Experts of a small language model.
Size: 11 layers, width 128.
Experts: 2 picks a token, a softmax router.
Training: 564M tokens, 8602 steps.
Below are experts of layer 2 (counted from 0) of a mixture-of-experts language model. Rows are named router (the router's row for the expert), down (a neuron's output weights, with its number) and show model dimensions 0-127. Each number is 500 + 25 x the weight over its row's rms, rounded and kept within 0 to 999. Numbers have three digits each.
After each expert's rows: a language model's description of what the expert responds to. This comes from a sample of Wikipedia text that the model never trained on.

# expert 60
router:524519441473513509528522488460498505517509505484525497474505490500453486532509492469511498513515474513508488511473465461448496488512453487474521507511532470480446472520477483531476550495484497471515514454515468549493487522520509504495521504550461493547543492510485524492519525534476446529501457487526478497515470531508501466496529468501503542525508500511506516437495516482525524515504
down0:497521563522514504472501466520492462490460488517523468528495484496482481468520469478494520482449538499525477501497475480522487503496532430525482493505498503491507501471513504523487461489495515487443478484463529501499477533481522481517477515490500446494553507508518473505558523491482487549490529487508505538473478466478468519473505501533477501537472459496497511469481535474539517523463
down1:500466480532527504472523503489504516510494472500479524504523486504493500509550510507496488547448559470506507576516500483477508503459523510559519505473455502473485529518498473454492487530498491468502512497484509513499523467500512540479493532547520470506469487508487485477451506534490485510463537503528500495541508459449457512459508496470519507457507515493494482507506517486499511533553
down2:488521524515503474512530502464547510466551489487519481537510488491476514505517522503475515531447440481475518508515500496536504474452532542523488479519493516513540529494497490500492520502524475549502509528516490492482501487500501470492514499527513513509532442538515488530458528471485539485511468497498459513479543485503455505512489496490501503518476500520533440484430541470496473484521
down3:533528515507523549522497476472516517470490492499490539486475503486475514518516477502498500476512518532506534496498498449490499519490500529491502492492508567488506501512520451462508530477507456515478468490489527522485513511480482549520504462515485493509494510511484530501525527486465554503534504474467501496527453523480497549528530542483475467482445496500477438507554488510513552536523
down4:500447482502474505524513506540514444524489534497513526507487518471496522458513519535492471521503515471547549513481503488508558489497486453510483459517515514506510495496539488471506488542520477488492515522523501507476496502488495525485528505519476529464489494488544510510492485513486545519475495505496515448434513497522469497499534534513524505454533535512444546526519468513546527488519
What it handles: Table numbers and cells. Table cell numbers, pipes, line breaks and dollar signs in stats tables, lists and math, such as scores 6, $X$, Label: J-ive.

# expert 25
router:525519442475514507530521492457501507515507499486522495476508490505454486530505487473509500510517471510510487513479461463443495491516453487473521516516527468482451472517476478529478552493481499471513514456514467552487485523517509499497520507550460494550542497506484522491520525532478453535499457484525475501513471528502505458497534471503503539522505500513506516436495518489525525512505
down0:499477492493535550503475485516475513491484461508533488490514511505493496499487429496500468555497486463467520503534493527538480474470508530526487507460490519497496477521554522445513526507509544500504533491517480474541464501496444501529514518510467520493524515501486537541536516518497545504484496448519540522515506513489498468509449526462489501525503490475505488471465491449511500489498
down1:521528506522468520495509515496497423470460504485503463497561483459530508489543546485519484501482467473508496456509493539510495483542486458520514480473519487487523518485486509478478480502485474527505520531521492475444508470532452544481543493513504474532512490525469493533516511526530506477494453516494510500518496508546518511476483534501514539502496544499494484460533479493467494480481
down2:454507472474519540523462496526477486468482486488492509505480468455485520516465481468510450458484529459487479501518469494494511508513453510524493520513523476486530516500519511507491489540523525491572476486502520464494507494561496520457444492470497523466525497451526484488476468480527496501512494490525511508521501537525453514526517504536520482540531488457511517490514466504506462494491
down3:480479499487525498464478502492487511484504526467511450485513488496523489534529484495474498514463488511505458526545516507480485574499496486487473486494470452463531501516525497486506479538526489532521479438491495536472450521484507525532542482479494536464489493498468498499491547482448510508489520474493494535540516524482516486464554477496501511464475507487497506485464519530480553483495
down4:535493503467511524551527488529508518506460474438461496509553486503470512559499492522487507492536529489493495496494504506483468474507474522498502511472509547546489547509483499519493486484511492503442500491478461509525469535536492518477494522506549439504483503538479476529514513518498523494500489480500528464462530522506538471465488507507522549521530488514498445486505491516534494522518
What it handles: Articles and CJK bytes. Articles and function words like the, a, to, It, opening bytes of Chinese characters, and name starts like Northern, San, Water.

# expert 48
router:510509503522504520495502490451481522482477550475506508453490437489529502518500498464485457539498497457515505539555484494481498498524447480470492515461539490477496449465478513533517540481540466513480507481503505535513527524498517487457524486466458526527537517500468532496510507483492489535543521485529494507529492509524515499450512545489512525519532512485502517514512475507477500536494
down0:478469493488473532521498525509477511484528489455481479533532485484530550487501487477506476539493475505465474494500535501486474517487490472462525472515497527513463520491481459507500483515519487534502458527528493470529496524551494474498487487532526499460474494483495483487456544459489516533496468458437479482466508481491496476516455496497494465507505455531488449460510510515499502554474
down1:449527499488540526462466503505516486515504504476504477485465548506525472499482483465479538517542505481529494517511502503485501568530506515498482511451531477467509503552528485509491456472530504523496499510480498506495474489465459524493526516517492512438461484520544484471507496477519495524512535518463478481487539494534477505471498519458498458482505476496524515455464513521464525476481
down2:529506489508498520498483550456511511535475524522513547528506500466463515493490518495465503525475488477453499478531532510495500492499522450480494513519483497494502494486451490461482559519502471528492512518547494433521433520461489530481528510501525485500486546458479481534472518540491519497494499485502501551501456497518466486501487486500499475505507501494467539556510502512505516537496
down3:507518505483498533493497540518479513466505538481481497509436535515541547489498493549504479521515487483482531535484493479468533520454484518483481508500537499517485507456468485473471511548484506499504507502498495522534505470527494496480522491498533481501538488507448501489490498482497443468503514559459498560476537484498520497521482508463504578494488501516478512499471517543506507524509
down4:503531476526497508546501500486518472470520499533509523486448516485555541511483475509447481505480498536456484472512482527519476554525508515512513494500479509474541510479538475517486507512498497518519534524457499536508511471459467488484461503507509553482491483509471459500490460441491512498482491496482554504490486558493456547534480495499517505486529488493522505497453503520499487520479
What it handles: Pieces after initial D. Pieces following a word-initial D or other consonant, such as D-ü-sseldorf, D-ue to, D-he-eraj, r-ig-ged, plus the article a.

# expert 53
router:509522506476492478484477497511464530489468498547467540535514547551529498476498513530494507507502487523484493474459523493509463545489509471492520453519479540495521525520481481499555466482500472475489527503493513470481471519533510520502493498456495473499461539515541509485469506502514504530488468501461511480498475482533491499526491547492538479473507534476453458490550454476486501519528
down0:478495491495450506495507498487473532477514480469454520466484512532531484475540522470466482547504492482476471497471490483462498468466533497473505482466495495529504490470474497551450465488555480502478493500483487467481498518506476498527512525509479492482480535513490502439526452472509484457484501522476476503531532526517461526460509518465502507500520485542522513480503554487546515506505
down1:527482480520495489544515521463496474477491458492503468525496473543546477516495513490478496503500501499554500477501487446480553476476503502538466561485530500505530511488529509461455520468502496495528515476455486490542525467489514514529506489493530471553472492503517512492506462533505447507487501523508532497470505528463506514478526510489481503524486467519541531514488527450523530490519
down2:463475499505504466512507479525481531564532497494528492527494461539511500498543502499507522532476508516547492499481517525492524458526497497507512509506479527512515514496503473531488511537527491523517501559495501542485504517513481474516453527490513548512534480557495493485497525473484457494507458498506479496491461503501528566463501490548481448513534486515507498503549533522461476517480
down3:493522459494516471496486492493465517489485498519510494445493491444479496509469506475504504513486508500465531520502468529483488466516526490477485421487472521513434454512557487503449507463538518505522461521478511485487502476476544505466518478521487492515470535497511505497496520505528514483529459478491518491460448500531459524516484516500507545502510524492539490508535527514514494531524
down4:518475521506469499519505510460467485525510483491546484563451467537492493493464486485524546489536471529511506451478480506485479464497480445517550501518511528498459521484535450483468525519524493481466485532523517466538472499498504468469496514493472488488507489478493523477473491466516502495505490466508532518500494516502485461508504527497492434506465471499497489478498498457490445480496
What it handles: Pieces -al, -il, -el. Word pieces al, il, el, inal, ial in words and names like Batt-al-ion, grac-il-is, Colon-el, local, General.

# expert 20
router:504495434497490486457507450519501514495525497532521478499466537494452541508456542521494455442484480461520461526498518519481501505505499526527488517536515486492512535495483523522485496479520521445497528484507502525558507468513451518472519488477475514501477481492480482518499520517517508486472517521480494474472437492492495454511526483520482464466486495499471515455497472524467497499500
down0:463517495524528490459532540479500494516526454508474491484555462538499526469492495498500517512513514443508451496474488494514501512518506503540476474492508491503485489501517484474507502518535487521512461491473471520502488486474473485499521521520490505525501533451502439514471493514515474537514547540496549522494481486524447495502513485510484502533533540477465548491483476548517496518558
down1:487463491518502492499481488463492559491450496520497503465503471509449480492481484511473521480514501510457500479458503507556495533516504536527516517491508443542522521448463486516525489476496534509497494505509460525522506484466480447470444503498477510525501476504476516502546547502466484487491504498485526478496495531424496483542501478508527510505476499507539468488504497480466499511522
down2:561485523459518495509472502496515521531433508492476485565561510518491481522476489527496480522497517475509498483469471472506505523517485523441541485542506464525459514489535497487494479480522498471508517486517521548500503499513482484481451511481497476505505482464492463498491525493506474459489530448527522487485477484467493496516474481502552467501472472486476533487527519503537516477511
down3:532518508484458523499490533489479518499513540531535534520510543497500485523459462450502503489500464493475481484502492487507477504495499522448457497518459506487489485514457514498453489520546494519474484497481472487501490459504522522487497470494505488505549531516535514534486494467506486479530501537527517511508508549474520462557526527532531527498501520518512514507527494436468502564495
down4:471552445509507488496519458475552460512497531531483511482512514471481532498493547479483490489501473469496494478493510553509479465497507510484546483486496501478476489511442472498522502444506490511493481495517513508482470524472513471519474477499511476437485495485487461538509508500471542504448512497520487497464467480514452512506470485516452542520477521529529499508522499474509513456485
What it handles: List hyphens and ast. Line breaks and hyphens that start infobox or list lines, the piece ast in chastity, Cast, Least, and function words like who, but, not.

# expert 50
router:512530505486523495474484502473529504548549492494521489482544498484510471501515502464492550498455461510505480540499539465520539503478437512549504479486514529513515504489510510498547524441458484551485483481528484465468481480503476482494508530536502484525477482500497481471506498506506474551514520505483480529487518541510462476483520495484503523473523465460536476480521540529500495501514
down0:474459527484483474506495479467502525545484506525497468546527471530490497489488442533480478515521496479479513538483517472464526526473490553482502506469484487476500519506494502419477498470501489496497470483548510486524473522531485498544505524512490528517521530500511444488481537495500483489470493495525505490534464528535545524449521480520496507496480506494457468475514496498461536493487
down1:560482481503495547491508542535483519503464483488490456496486464476456505489482498499501515497453482501518520512511505514486487511538515498483469514533491534494479498472462517550485510506500518516513499469452470511542472484523465477460471469499480523487463511576539482512482475479505528504487530502454466545492518495518515493463504518521472522501475520493521516525493517444520523479463
down2:508545513516497499512490524481535504522478464534553494472451493491520490491504515512502535504524474500560478494528537524478470531540557464506495503473511500491517506490512475510505539465473522484497543499467503494497500523540486519485500523498517561472478498493499530513478453533480469490532520473495450490527489471502523475516473511454448464478527525490480490535501536472474483494477
down3:514489510494526529478517497470578499498509467434527476501477483526515507518522489478484503533500515513487494480539491524502501473495472534478497461471517529551507461510525485488477489492445494512509512470489491512514514501496494533489492476478462514551490473489518528408479480511468483510490546511550515507519466510527509565458523528508528508506494481483498507516495481509480483524498
down4:545482508502501455520517512487491498541507499526511501490523523498487512433468519483528526500481483515509496483465487537526526514495548494470496443507460538523472509498522527468480517491463478501527521534543519526549511517527500484473464461489496456493521513511488509479517544561510518484491484527478467459500518504484474491479503507507468493519455462476511502508543460490519457522523
What it handles: ing and ic suffixes. Suffix pieces completing words, mostly ing and ic: coming, carrying, serving, subsonic, hydraulic, plus ation, ical, ization.

# expert 5
router:524523442474516507531520486463505505519507505485523496476506488502452489529506491474513496513514473514509489514479462462447494492518454491475521514512526468480448472517478479534478554490483499467515513456518473554488485522519510500495521503550460495550538488508485521490520523533478454535499458483526474500515471527498504457498529471504505543524508505514509515436497517488524525511503
down0:495513529485509520507492490495499504547500536455505529505494519479508478512472467488506533491490518494504496520529488488502450509494529499490493514494521457501479489523495468472459488503532517502510483519468485528521491516457494480458474555476500497561467470476516557504475514513487452500506488487450509514518538488475499503429496448476514467497537507499447471491506535504466548450496
down1:494503530491485482508533462512495512495488489488542481512491486503498535517528515512516478501551503491491516464497518500472481475498506521515527500484530498432536547506497500491567522427489516508519522490497510463502516524451523494580532498463480484537505548517514557494517491490502453537488496508506536507517538463480467504495555486501517492486484470503511471521477495486481509505482
down2:500469486486551488492541524501461521477523486488535492506482486471519539489513497463502516554521454450501517504482522498542483490515526479482452491529505531447498472521505453510475523486470481512489531533488454493528495480512451523518536510455469479496536501514516539502507515558522524524538485492512482470516491493509483525506460492510512470496508520494483460555502522522524522509500
down3:465490488485501486481483487477498499455555497500520508515493495488462508536447525521516490506489507507468464473492518498470506520550469525507484480463454510496535476509538501514472560504493452510466509485557496494514494479490489488509517519468516520567470472486523493490506500507476526491479523500494503478514463524506505462497477503507509520539530501444502471541523449475533507513437
down4:494480565488471518497525479472482518511519543504493531521495495465517517501514466527531466523546520483498477501467477561504490479483507472495483467498505577518472510495512514459530480509500461538496536531516494513516506523491549523491497508445516477531500506549452504504494527493494500480493537503549463526502509485507498490491473497551492508492502515501495496488539500494467468441533
What it handles: Word-initial capitals, name starts. Capital letters and first pieces of proper names or sentence openers, such as S, K, Eng, She, On, plus Chinese characters after parentheses.

# expert 2
router:467495474496535485474515467482490525471511525471532471490534503496484496482520494473474489486531513482502541485453528507477502524462482527478476476488432475475479473542483516528519555507486512523506497496499534509502514483488476521482491487533517539475531496518484499557518508499471469557531458474499474502509455513508469507476517452468531482504486514546555467482509502481497523512472
down0:466474491457491492530525539487502518516492482477475472502448464485553493526529476519507492483508503525480514480521479515452521516489514443496541495502501496466502532535549513526523500506488469468528522474486467493522481529550490520505542486555478525571460466490498503505475513459496496511509477464495477487503475523498509520489496516494499508502470511481482495549525525540518461521474
down1:454521506530524524499513501498445500461461457489523485457501502484510488494491449512525523471467495479533524497533482509518493505517536535493478478451475502487524450525502491461472479523464500539503491504490508478468504521489492510479510506497539529493515488485493484465507528480490508557482477548478495522527498561515550466504514475525529480509473533491500442492522446481502496503475
down2:520478521483522539490501499470533488534514499495498482539470494500518475485530517517508549485457492505494503518531475499515487472541516514523495543493515472477505468539515530493545511540516569498535489527547491518506549497530552496502534480492504482490491483457472463498503465508479525535524538504444514526537508440492511484492503496474466477508521464496492498492478464486487479539494
down3:501500534547511457518479505530458530484504498493483444509510493477460523487523455470535525512484511485539504496511451509497468480500488475525501483523485522521487487533500550505514463503536511480494500528474493481528473542512504462466486500489523484541546482516508494488498505496512464532471453533472498548459494471459492474544535483506517503476471453515452497509527493509479510469480
down4:513526523506514528509531476507471510501506495507508477519522513477491518489465490522552487521535478483504561493528519501511504486492437482501549497532498526522490513520534523483531501495486531447483492482536535460490482477507508503499488489512468504456528461458467545495560498490500541464497478509497502517477529525491508468517498525489521532523533564494486524479509470520552503473544
What it handles: Initial A-word pieces. Word-start pieces beginning with A or a vowel, often right after a lone A, such as Al, All, Ab, As, Am (A|ub|urn, al|most); also lone capitals like C, M, S, O.

# expert 8
router:525522444474516511530523490458499505511505501487523494478505489503456483531508495471510500506511474516505490515480463455450495490520454487471523513512528470485446474517477480530478550491484498474517515455511473552491483526518505498498525503550462498553540487502482522496520521533476459536494454483529476497513471529500505457494537471502506544519504500507509514433493515487519524513509
down0:484519479489509519479515560560470501517499480502527498501473514513541482460491489524501518460450480481490548519495457569487518496502531451482510502492485487491494502461524490537494502499434452492532472537498522504459500468510474485495488487511506461504527488501479497512521516522519500513477512499468489524439473471482478522529501488512474433505519516476494509534473491495479513470495
down1:498522513486505545483526532473503470492482525521501479486516440522492516534487481488543496473468496482488461456511524529527506503508513511536493518540474552499488478490529509494533455511471504532498499535500530502521493502557536493537467485541524485496493494510516501481470535491490492439452524494498511487511535454476489520473471505533517465460517480476509468506550479504552497504488
down2:513479525499518461478501526535499525476499512480514481481489481550520476543515520475490529459480560472488481489488487486497516523493462473502541513533492452518468511484482457541512485507487496488477478508476529490488494536483529490489482515493535488518464531504518516458487529512518479493517483476433528523550476484490513543477505504489560487535504510509441450509483527489470480505516
down3:510496473513524487507479522494527450487483488539485507510531524497523516515482544542514498487490529483491549512505507498480474529538514451468518488511478492463514517548484493494499535514501457509514519505437489450464534515512487474524517512484483515491517508521505532494516468481483472521528473502501453520507469500518517518482522425556512486498471490475541544486503536526471527525464
down4:481491466516531521465512443499507486481474494501521495496499503503491511522555497504479541469483500506509449469516508464469515483506513433504507532547470521530476540485556517501550521496475470538469521514503533536493525476484488528465512506512511508518543496477494528487479502486492551502505503507522516502504475450496512512492473464437496538474491506506497526527474532470486497521453
What it handles: Name-start capital pieces. Opening capital pieces of proper names and place words, e.g. Mc, Mor, Mar, M, S, T (New York, United States), plus raw CJK byte pieces.

# expert 21
router:493477507526454491508518494462462513466543467531499525468463489526450484525532520489514515464503494499517517507498470534530526511499455508518491507487498480536465511493553501499499485552498528503518506585521472519505500506478516513507496503496471485508487466470471543523529520504433528510522524483492503492459457526513504537490442484507502534497520474535519471514510489495513478475500
down0:514498528527472488497486485487491518489442506555538473501502484486471519509554460549495508523525527513503495513473483510488489483492522576522500494522527486481528510470537522518484496498493538535537519539471476453521527546468537500516535486506502510484514491540508485520463535486516494489516509522462526436490532498485530485500484486493525453464471538529497500523499501495494499475476
down1:472485485542521511488537485478478519492508518494528499506485498530477488501520503480517513478542513491491504488509475479519472475493510537522515542547476512477467524476471525461481492497503513470468473499466495490482452457516525507493470508506481512481512464492541558494467457519496493516488494499531421506453562501460489483477468516465520517468516502471551494486486514454460492483492
down2:503500479445529500530481480518544553549471478485505494470475512506495504528499481504482473517502535493519506490457504483519486515514525487493495489517532482540539455505500515495497482507542474500485514521485451451506487530471551511534498482535507545490528512522536487463520526494502533492480491533493430498489530469486499496534521534478473489510500559533489470529535536524513502521490
down3:493523467498481431500528509473510487463485516508477532510523532522500499513466469506502507479564555494531513505474466534489520465516474525516486509480469516446484486461516523553460540486482506479513518498514484494503530465506505530498534504537501493542484483488478510478534512526508493496521523505516502574538498517497481464470520482481535506495498448525524461518519499480470489508517
down4:510498506530481479528487548493490490499481445472540458505504470448456508465544498536525486472467539517484512516475502459467516526478490477476507525492507509481504533529487475502484456472491484495517488527507526463507518485507506515550475494473506458507538454485510484461522553509518500557467488512500476482502505462482502516511511514475510465463517510470510464459499468522460507512504
What it handles: Line breaks. Newline tokens ending lines in lists, tables, infobox fields and before section headings such as ==See also==.

# expert 41
router:550497552484502500478515532498525500514524480537519511482531485474492439467497450527475505535487503528534469499485540495498508500496504527496494478483505490548562471494469500507511521503475485544481517509529481464493492483474472453506478497486498469469468520488533460483486477467496499509460515509530467542476512486526507559494487527523473513510523500468510462511529548467487535517510
down0:471489509494451539518492516535493461542469479494496482520528493525495537498501472491479468503517504543463503492499507456483538440516523499506462490523521519475437520490503458516491491480502496524502471527464527503511534518547503508509503504481470481470507478509484515524499522501492492520522488530535554542505452533492501473550510507500510464472475514529463555485526501504479460527482
down1:530495526549467508504476454489513514514507513517493467497477457438516458513499477485504507533486503515499527490487490518493478505510481487486494499471540523457467502535493486469483485508503531477517495528493547460503557458466569482467498510487475466496489481499504540472497482528483504493491494468467502489531471498503519497524445471501462498523498545544472558491491456499489513508479
down2:497506526452503471468529505492475528501457502491534502505517503490504463481491488525520532490500483503491508505497524500494481523488518472513471488493511512502480497467516472492503518545534481474444490519497480477429471475493498559497552467465547509515503476494518511512449478557516456469558493509462522518465468495500529528568544477515505503473521488506516500496504515498501525533496
down3:532480490438500487497493469505505503492527502549497497510518496489540459513476493505503507520503463472489541488518475479517516496532441499450535497485438531522502480491526445509521518511475491494475504466509455498520479509492524475515498536511563497499506459518506485492483516522547456499456494500474486490495488438499508492533509526510453487504491506501496451465523473478534516515532
down4:469495522508425508500485486529476531531498553485561490573501470474460528505498496558523516498500489521518480495509488540491513513485502509494498506511480487522506508486486497458489487462506509524476465499467480541546516459479480501512541485498514470500494506500489531517489494493496461478493466530496497492531517513564563528490462532527481465513478510519507515485479488495477523467482
What it handles: Mid-word suffixes, quantifiers. Middle pieces er, ic, ific, ical, ance inside longer words like disqual-ific-ation, Confed-er-ate, and quantity words several, many, six.

# expert 11
router:469506460480519507476517552499483529485479452470509483492472501462497490508483454496491482503518505493496485476548501466454482528514515500477506510542526508490532491515486490516457468490521521485493492499531465516514526486488473528484430503467445466520508500490526494494500510522488487482511521485457507549447516499552458518529511483468499498477500490472567497504533519541511533533493
down0:465442514485502532503542519539523539525467504444479499542455490532507471501547489526522514489488540492490491466480531473534497474501467488482531484487503504507520503523473469534497499469458503524493468512496506499495468494486459453521487509546478499499503498487485527492476525475477518500494561510477459497510503503515515510538531475485517484483545475506481501497509491578464508526516
down1:510522492490492488537444522497491540492507532526528536492479550464487481508498513488520511536497489493459515507491495493500459485501490508462505518542523524509544477547468485502490465494502491553561506497498519478524528472474484442503504508548457479507486508463531481486519472479476465486494466489483475497520527489543466482476510490461507526506527518495502430509473516495516496545514
down2:548444528512506504497512544479505499545504448490540430436485469473482460503510508515511508495510496457536519506518543516523478499493523462522502531495533464467482556505525487489506512495469484505478559493503448500492494521508480527502538516500497497542494483521497496508512490460467512515479521503522488496506456490496476493509475494487473453492524522527494504501463515520508550526493
down3:507486534539503463496468510504542557542482520494497477534483520523512457508530453457520498514521485490545516479469485464509496533510477507559479492520520454538511475461508476488520501484538474522505523454475511534518553522480495466501525501489496479474498493483481501510501511462495520485478499519558497509465525538500517518453506478517490474498490488520479522510468501566508496493506
down4:505494513466551549480502518494484533516501440465481443461480495462491506521524531498528497509548479479511509475490523480518474505518497505478472492510509506458536472516483496518485508530490494490494557503521464498488539479484487515479543504477483489535515516530493510498502483490543457502462458477478521475493513548513529496533519518498438488512478476489506477514471428519520476487515
What it handles: Prefixes and openers. Opening parentheses and quotes, prefix pieces like per, inter, under, un, often mid-word as in tem-per-ature or Ex-per-ience.

# expert 63
router:499473468460513511540483530493483493497547545527466480450475500515437522522507451532524527526498536486515491514489471496477510457483514502508457506482502493538518491502525528511478517476469546508492556533509497520535521514487535530517503483483493529526514517529523471521512473500426487530496473499496511509474488500524481523481483497527522466526462482469495495458460514481531488511495
down0:525488469488520523474492473536488474454475497491432495498500482510511499537520548551516511504499491492487480523490489518516495477518499506507497464478504508535541500488513485465545520494531512534487468457481486518517474512513504501572470489544519514520521493520525499508543464460511484473495493450472522528516479501491493442476554479483522487515508470481470456512497507455536490489477
down1:499547492552499482494515511468484494512481533472497494469470494493530523489431514507465488469509514522518450477476556471501454520434495514528511500504455543555480496457499491554530498477506500523496472502510528504508502499510521472492457483470536482531537477490501495509501494499456495493511507502470515504480504486477523510511527509513463490527542525505481474488511483501440465517518
down2:435498485514532485490543480472504471541460517469473494467481533510512511550502498499512509467496502530482520466516507514512529457507468486469499491514526507478493475503496467486500514504543508507512511471540547488470508501480522511509503501486447501487509494461474465552474488509484514502489544513471475573498519466507565505507461454508474478502520503524484507499504546481462505487534
down3:494464496530518508445461493452486475432517490484480502506546499477473488485469521504529474487453516455462537503488456484532497460467567462534496518524539520530474516520537496516500502514535504479503511504548533472510525510505500476518498475531514533526489519488497501497516483494502531510465475473523510517528490477504514545464505512505545479509502487476509484505500480526512542502529
down4:511510449476482458513559498460516529467514486538479527541492530475520496501514500474512526507481521507483522479530542502485519550475465497532501473431543542506487491461491503555486501489514548504480474527525479506544506480551557483480470518505505505515514468505471527466508517512502521517543530516506519518494515498483521492516498504490462464500507490480494471521496458500504484504533
What it handles: Line-start markup. First token of a line such as |, -, = in tables, bullet lists and headings, plus (born and Born: fields.

# expert 10
router:505507525481485507498514498514529515526515423471498495523495484530525518524500547489494509535477451537462526525509539536510481505478542480538518504502532484499515495523482506482507509515464477521483533516479526451543456472510458484517476511480511475514486533456432471474484474516520503504539495482509503512466530476550506442516485469531513506485510493512493514458521509508481489492519
down0:523528499503523495552494578532492497454469478488479485453509478495510505504557535489545540429492549555541517497516467511538518480522502501490489499502505498488504527459475489482458479499502464521520516524500527477478495476484506470474503478484497469494481488499461454525509519552491478512500482510507454464517493476513487482534499478472513510506521535483532496512516523495502496484494
down1:493569504447523561470522471524459457500481493496519533521437496529476471487487501472485491513484500472481511499493496535501494486483510501489476510514473532539483475520479493536473482536492500448494513543495495458539509503522484460499499496531494471495489482503470513449530527512474468503503487456492485523525450513503506482501504461496498502507485473484481474540498480510457440514518
down2:491503502515515521529491496544508506527466534471509519512534474488477560527495530456503524484487490466499534515502455499511553495503502483495536534486515527537481536503520481504508540492506500479465496482489480480474493504481487535526524499463502573482513479502495461519467527527490474497536524491533494481499473461488511561474482487520501490492478465504437479470476543455490495484529
down3:519508502481462513483489528486504534455468499541446547466521506426491485538521471508451498533474515510504487492458519524438479482496507485505491494493482486474475506488499509501490506486469513482460447526525478462505511519478481490452501505519494511453498518519535470537469504485499477507484476544490537473504514530509494500547514508465481478487484540496482495454508513483541475506488
down4:486470481462495526476507497453496496517482496532465540525474534484469482518501466497497442529521503509453486492471538526452481522513501513491461495495505481481479468486503513488472499498533482501456503451494424478502505473479515491493546465511526464506533494501473499513501480469506489504478481514514484484468440508495503483485509530497492573501495503529543492502504526486529538552504
What it handles: Noun-forming word endings. Final suffix pieces completing nouns or participles, such as -ion, -ation, -ed, -or, -ist, e.g. description, Locomotion, cancelled, station.

# expert 0
router:523477520479495495470521475495541513509454515456458462502538455476531512530506514530489498487482508512513463529486499558475531549480452500499508459503505533463513472511482510523522482526537515530489493499545518475478502516489509522486505486460520520498514539484540515470488513512518491517511522489519477550497521456490503508536473470484466519499461498541518470439496531507468520477518
down0:535457505500489471506535442543525524507435516524490470508471473469487472518525524487497528480475497470471499474491533529530470429458491523498495509485474490474455493497508500472465474498508496506515477526513564479501425522486503489520532519475514529480464465512487463499492499486476474502534499496497476514481502487510504513538489465461500488465487503515513505464485505522491461499509
down1:485516493515483506504465521462491487530468503488507451554481477511492521502498482518448458481517534446466511533473492513499452489500487525502566541506501483490495491496546513476504466521462515406517531487498502495468495479505469533506510497552496497547509516507496498500508510492517535487471481512509512478530480490510507515489541502497519484528482482508500491506496562514507530552529
down2:481491513550514536483485514488489497532534483489477515508507474501477510512515462510464485476494532508481528487474554469530545473485517481503493460481488503509518506466451456534521556521525515510546512490491452436514448460506510486504542488489535481502507509504498511483510505520444521494520492499497485526511521473511486476504477493529499490520503502508540505556455477547502521464530
down3:493546520500469505508538488462482504518488450534497523473481520508490483523474485479505502512536515536491499536489467485496483517538491511476499472496493521462537503532481491482489500497523509478455500479522525499489520497491539491486524486526478511478563493511498469470438497550491429505507502486506483506489479503528470546502488499523492507473530518516430551520522473557509454498478
down4:527480437522469577513459503464493494533526522480493481490478515473499526489470490499505500510478498491497483526551510498517476471510488499449494463539552504508533469500462509525484509508497496436523508534506503494488501513492490502491514460506455538535446524457484506495506509506496491534510501480509509499486471489498485446509500503523485495515497509528531476473504472453545509543449
What it handles: Mid-word vowel+r pieces. Word-internal pieces, mostly vowel plus r or l, inside names and words, such as Sat-ur-day, advent-ur-ous, Bett-y.

# expert 58
router:523494498482461480525517487463507446484542474516514527522477487481502504501531529515485461476491526489484548487518474518499466512496513464536490492498498523461526484486478470486482489491462507477537467520474470475523531499497482513594515500468514494508544505482522479530519495427471507515481550507488497525540467501527488479520503489489529516516502476513514489525517528496501432487488
down0:450471497484493490493480511448519480474527491504560507532506480547533499513474530517521531489549462511507524517502499544518557498479504512487513499514481516482497510458524527504506492451472521513446493466461500505532493516506499474496501496464522452530536538483522469506499531495507504507538500442489517503512518474530478523509483560500538537489529499480488486482485461507477525481522
down1:498523470496503489543500490502514548507467532491519466480478530526506510487484503481535491506532518515504475508470492542482472493492471484496499506534513487505443523499481538530456495502526527494509462518472505544500492528482469493483534481517466462501506466569505521532564510504488483479484516505511506467475502505530497550524515482556522455475498527518481473493464468527437515496498
down2:490491518533477474517522537501473476484513501525485504431478491474543492464483490504518467530539470483539464501498540514531466494528516496509536480520520490498515516506464557501511501555470513512524511453539527507534461473478468459499497539524517523482503514499459529517476492447496473479512531491489504475554497514500471505523464510495533492500474506508482492515507459468496531468491
down3:467499520502487522505482499539521500483522539492465491481515499479498510516440486507523508513482494505513530504517499491498462530470505533489481477488492516497471510511446479514507481498515441496491462473548556472506477479503497492531545546506488475475529561478484522521523504469532532463491524486534430460438509462512456487504484496488468521491496511519505540484514482522495479505507
down4:521494510447472513498514567442490509518469498528470503470476509505516506519551516489510478534500526472490494525477500533515506491537472518467501510483505513474452489507481486503497483514444529532512479497543530518457549501534484521523519496505535490521529469522489485489471516508541497501528487509491429489495502497510517508454466491528488513503459485468534478466545457505487489528490
What it handles: Sentence-ending periods. Full stops ending sentences, often joined to the last word (s., y., ).) or closing quotes, plus abbreviation dots like v. in citations.

# expert 56
router:489543498529516528511531512517497530484500509511510485500522484466527462522529491465501459496509522531523479499512513508463547463499485540485496528467500475462524500475532482527550498533499514487513477497467535517536505490487486532487493503470504489535523523482505485551461470513455493547441502496524462536469483534503488454488491526501527468460489488514521511537477465460491543515511
down0:487478542494512476498517490465508510444539476487473510498497495519471501481538497502491533513520475444498537510488494521468469512528477483519474486490492493499476507526465481550533489507507534537486537539490450512498492474523509500510529478446510476510497505498475501470491498513526573449510464483450485493483505480494513522468488493478480479515450482526491473538486520548466507542475
down1:460491510486495497498482500467527461530517461480466496542466479530536520511490482507513502507506486535497491565499501501501536510504484510481505489499496499502507481479489478508535491477459556495506533498514482494526498513518530448504501527469495537498499479478510495523529488543486501451482474492552529543474484481452489532511504504495519571500523496472491496458558462472520508454547
down2:521493480527427469472477508487503493481505542467543468510490493531513469521506489526542505479497498494492503492520488507465536483517497504522519483501534519494519494496524494459459503500461521513437499484480530445538531521507529474477518482506524523514514522497516503495507519505487495513512499470526491513491529447509493515453508561544491465535479518509511481536495472540475569534494
down3:461485501511482477477509475506484489468482490498509537452460526555487464502506505465492546515503518497514488470496529520473532503442474551526511494446492544480511452524468517526532479513488485512481512484516512530483512477498500518462512495482519491456507502490449541484471491529512488473517514492451463485502498506580446491507495497526513525516504487483502507460499488515471527516506
down4:476495514505483497541485500476442493465497483518537480503491476494537446514500480475472501478487468473496476485476458475485503509472473451493493550527491504510523500538533512492447496500494564498551495509478481473510502484493492485499482483506506502490461540517518495547513527497531519512456510530499470509506512475484505443522478464558472490483486526483549532504486522530546520514490
What it handles: E-word and first-name pieces. Pieces after initial E or Em (E|vent|ually, Em|man|uel, E|ston|ia) and common given names like John, Alex, Robert, Charles.